Weights of a small mixture-of-experts language model, trained from scratch on English Wikipedia.
Size: 10 layers, width 384.
Experts: 128 experts in each of 8 layers, a softmax router.
Training: a variant of Adam for the experts, 329M tokens, 6766 steps.
Below are experts of layer 7 (counted from 0) of a mixture-of-experts language model. Rows are named router (the router's row for the expert) and show model dimensions 64-127. Each number is 500 + 50 x the weight over its row's rms, rounded and kept within 0 to 999. Numbers have three digits each.
After each expert's rows: "comes after" lists some tokens at least twice as common just before its tokens as in all text; "comes before" lists some tokens at least twice as common just after its tokens as in all text. This comes from a sample of Wikipedia text that the model never trained on. Tokens count by the router's weight.

# expert 45
router:423522466449506542517537469532540481504448519479584516570500454423507515517540457525433500480507534596562561462455498529522631544545417487548481555582524546610512524450502498552489413580535498
comes after: "\n", "-", " is", ";", " mi)", " ft)"
comes before: "-", "=", "|", "The", "==", "Species"

# expert 40
router:428416545517541456558535439438501533522535475459482476558562525447527514511491507584419439410541505538482517533459603552548448498478598463523551495581414505541432540484515610519536476511466546
comes after: " of", " in", " on", " to", " part", " from"
comes before: " the", " United", " List", " its", " New", " their"

# expert 114
router:522513400486489474491421549551507554452491587541498476524476429510444481518474589347467500406517468511572489518565489455407418539506491476547484513500505422578548629436510482464499615555557506
comes after: "|", " |", "\n", "-", " a", " signed"
comes before: "|", " |", "=", "American", " York", " contract"

# expert 61
router:450479428457571608490525512570474518541518497490480395544511564473540471436346450415460446512531539466551434535456472467626426484442483535523595516492533493485512653441587526505419537547458474
comes after: " |", " for", " the", "|", " during", " a"
comes before: " |", " time", " of", " 0", " years", " first"

# expert 36
router:484478496467520583586395526421370507484477477507478527437482541509446490560504542500441536524418534475477419488486533520545586449416447491375572515534422436593489527513583468522530573489483452
comes after: " the", " won", " first", " this", " for", " it"
comes before: " of", " in", " and", " at", " held", " round"

# expert 35
router:523476463530433488496464463480426565424557475436508495521407537484512470501500479458506397484509511471441459512497513517552608493421527534572579397558406514510443485531539498521510564464477542
comes after: " the", " in", " of", " at", " during", " to"
comes before: " the", " year,", " World", " his", " year", " season"

# expert 32
router:534430509390493506496494505576428499523586538482528477587455513512482540410510514611554510602543512454592481524490422519437633429533502529501460490595479586446501496584465525501406488458580602
comes after: " was", " is", " and", " were", " be", " are"
comes before: " by", " to", " in", " on", " from", " with"

# expert 55
router:479502434398562431572494461537527579472481558495534495545493477565521461454522474496489493462508482451540488561438501422470548547575456518516553440528503482536524521551458472477510541516514535
comes after: " |", " (loan)", " United", " Team", " /", " –"
comes before: " |", "\n", "-", " /", " (0)", " –"

# expert 108
router:447476434442596469508422527485536542526485490611447425533451468510595472550509504481474534537553497516497398469540531498480495420490387453486561492456493485547521535511476449460460501555419477
comes after: " the", " in", " a", "|", " In", " from"
comes before: " to", " that", " and", " of", " in", " with"

# expert 14
router:535524550569520521574501444508481544521484504416452487507487475574462495504452430488560594490474509427568449546515440464601554396616552461501484509523477590436506512535568453496553509523575529
comes after: " |", " it", " would", " can", " is", " he"
comes before: " be", " |", "|", " have", " not", " a"

# expert 77
router:534443449525532498537563505476520524448565531504509481527450458462467533454553475497465447571534584492478479516418515467477494517493469545551495467490522538559567543479536477534496561464479514
comes after: " |", ")", "\"", " round)", " vocals", "H)"
comes before: "-", "|", "\n", "=", "4.", "3."

# expert 117
router:492519460489606481452498523414468497613593553530464481490403506484488450495574438399499443494476558408540531562417438466486494484439559518521470546478515475445530522498428429523563519478437469
comes after: "|", " |", " Win", " Loss", " South", "\n "
comes before: " |", ":", ";", " Championships", " –", ","

# expert 23
router:528500504446451585440527556511524527475580566555438575451420577583556474457549404547486542533466579484437563500490445545456628586530548551500470490489488480414509449516610414467489514427502466
comes after: " ==", "===", ".", "==", " ===", ")"
comes before: "\n", "-", "The", "In", " is", "On"

# expert 58
router:539469424509510511605488450574555635529544515459473491535449489474502469421442556494414503499522515551503511574467490494475517477516424527557542536477528500439520481507519484514454523514503423
comes after: " |", " ", " Labour", " Conservative", " Democratic", " (incumbent)"
comes before: " |", " ", " 0", " 3", " 1", " 4"

# expert 52
router:530445527433547508460536477506459446522468484478461571477482456530474465389467503494553509592656570596616480438382417458558502582538447391531532445381437419500480476518492488570429445485482568
comes after: " of", " to", " with", " in", " by", " for"
comes before: " of", " the", " to", " a", " with", " least"

# expert 103
router:458446468493630482567525521549538571588547559545559528509485488499533492525525468468473516543483453587521443575480456506512439532492543560515513495617458517466536437439499472483530485502537474
comes after: " |", "|", " ", "===", " ===", " (197"
comes before: " |", "-", "|", "\n", " \"The", " The"

# expert 113
router:432509402493498546564522537448497440385437522502477484489442510500595505489516506502474517573570469551468516541431456538539586502556475493495420478451521518450544493482493457492514553457537475
comes after: " |", " ", " 0", " •", " from", "1%"
comes before: " |", "\n", "|", " ", "-", " or"

# expert 73
router:450447466424439521456575595494440500461573531490475558464562484492533543552507420511521490522400481579456521525421482443464524506444555463518501443512492451536508566542529465530510446494472491
comes after: "\n", "-", " Party", "==", " Year", " =="
comes before: "The", "=", "==", "In", "===", " Party"

# expert 101
router:500522562384550437564496438524467486560411503460599446551459546567520517555443521575477455524480488522573562560446529544510474463539440484576526455587507524579538540510585503495451395603579494
comes after: " |", "\n", "|---|---|---|---|---|---|", "|---|---|---|---|", "|---|---|---|---|---|", "|"
comes before: "|", " |", "|---|---|---|---|---|", "|---|---|---|---|", "-", "|---|---|---|---|---|---|"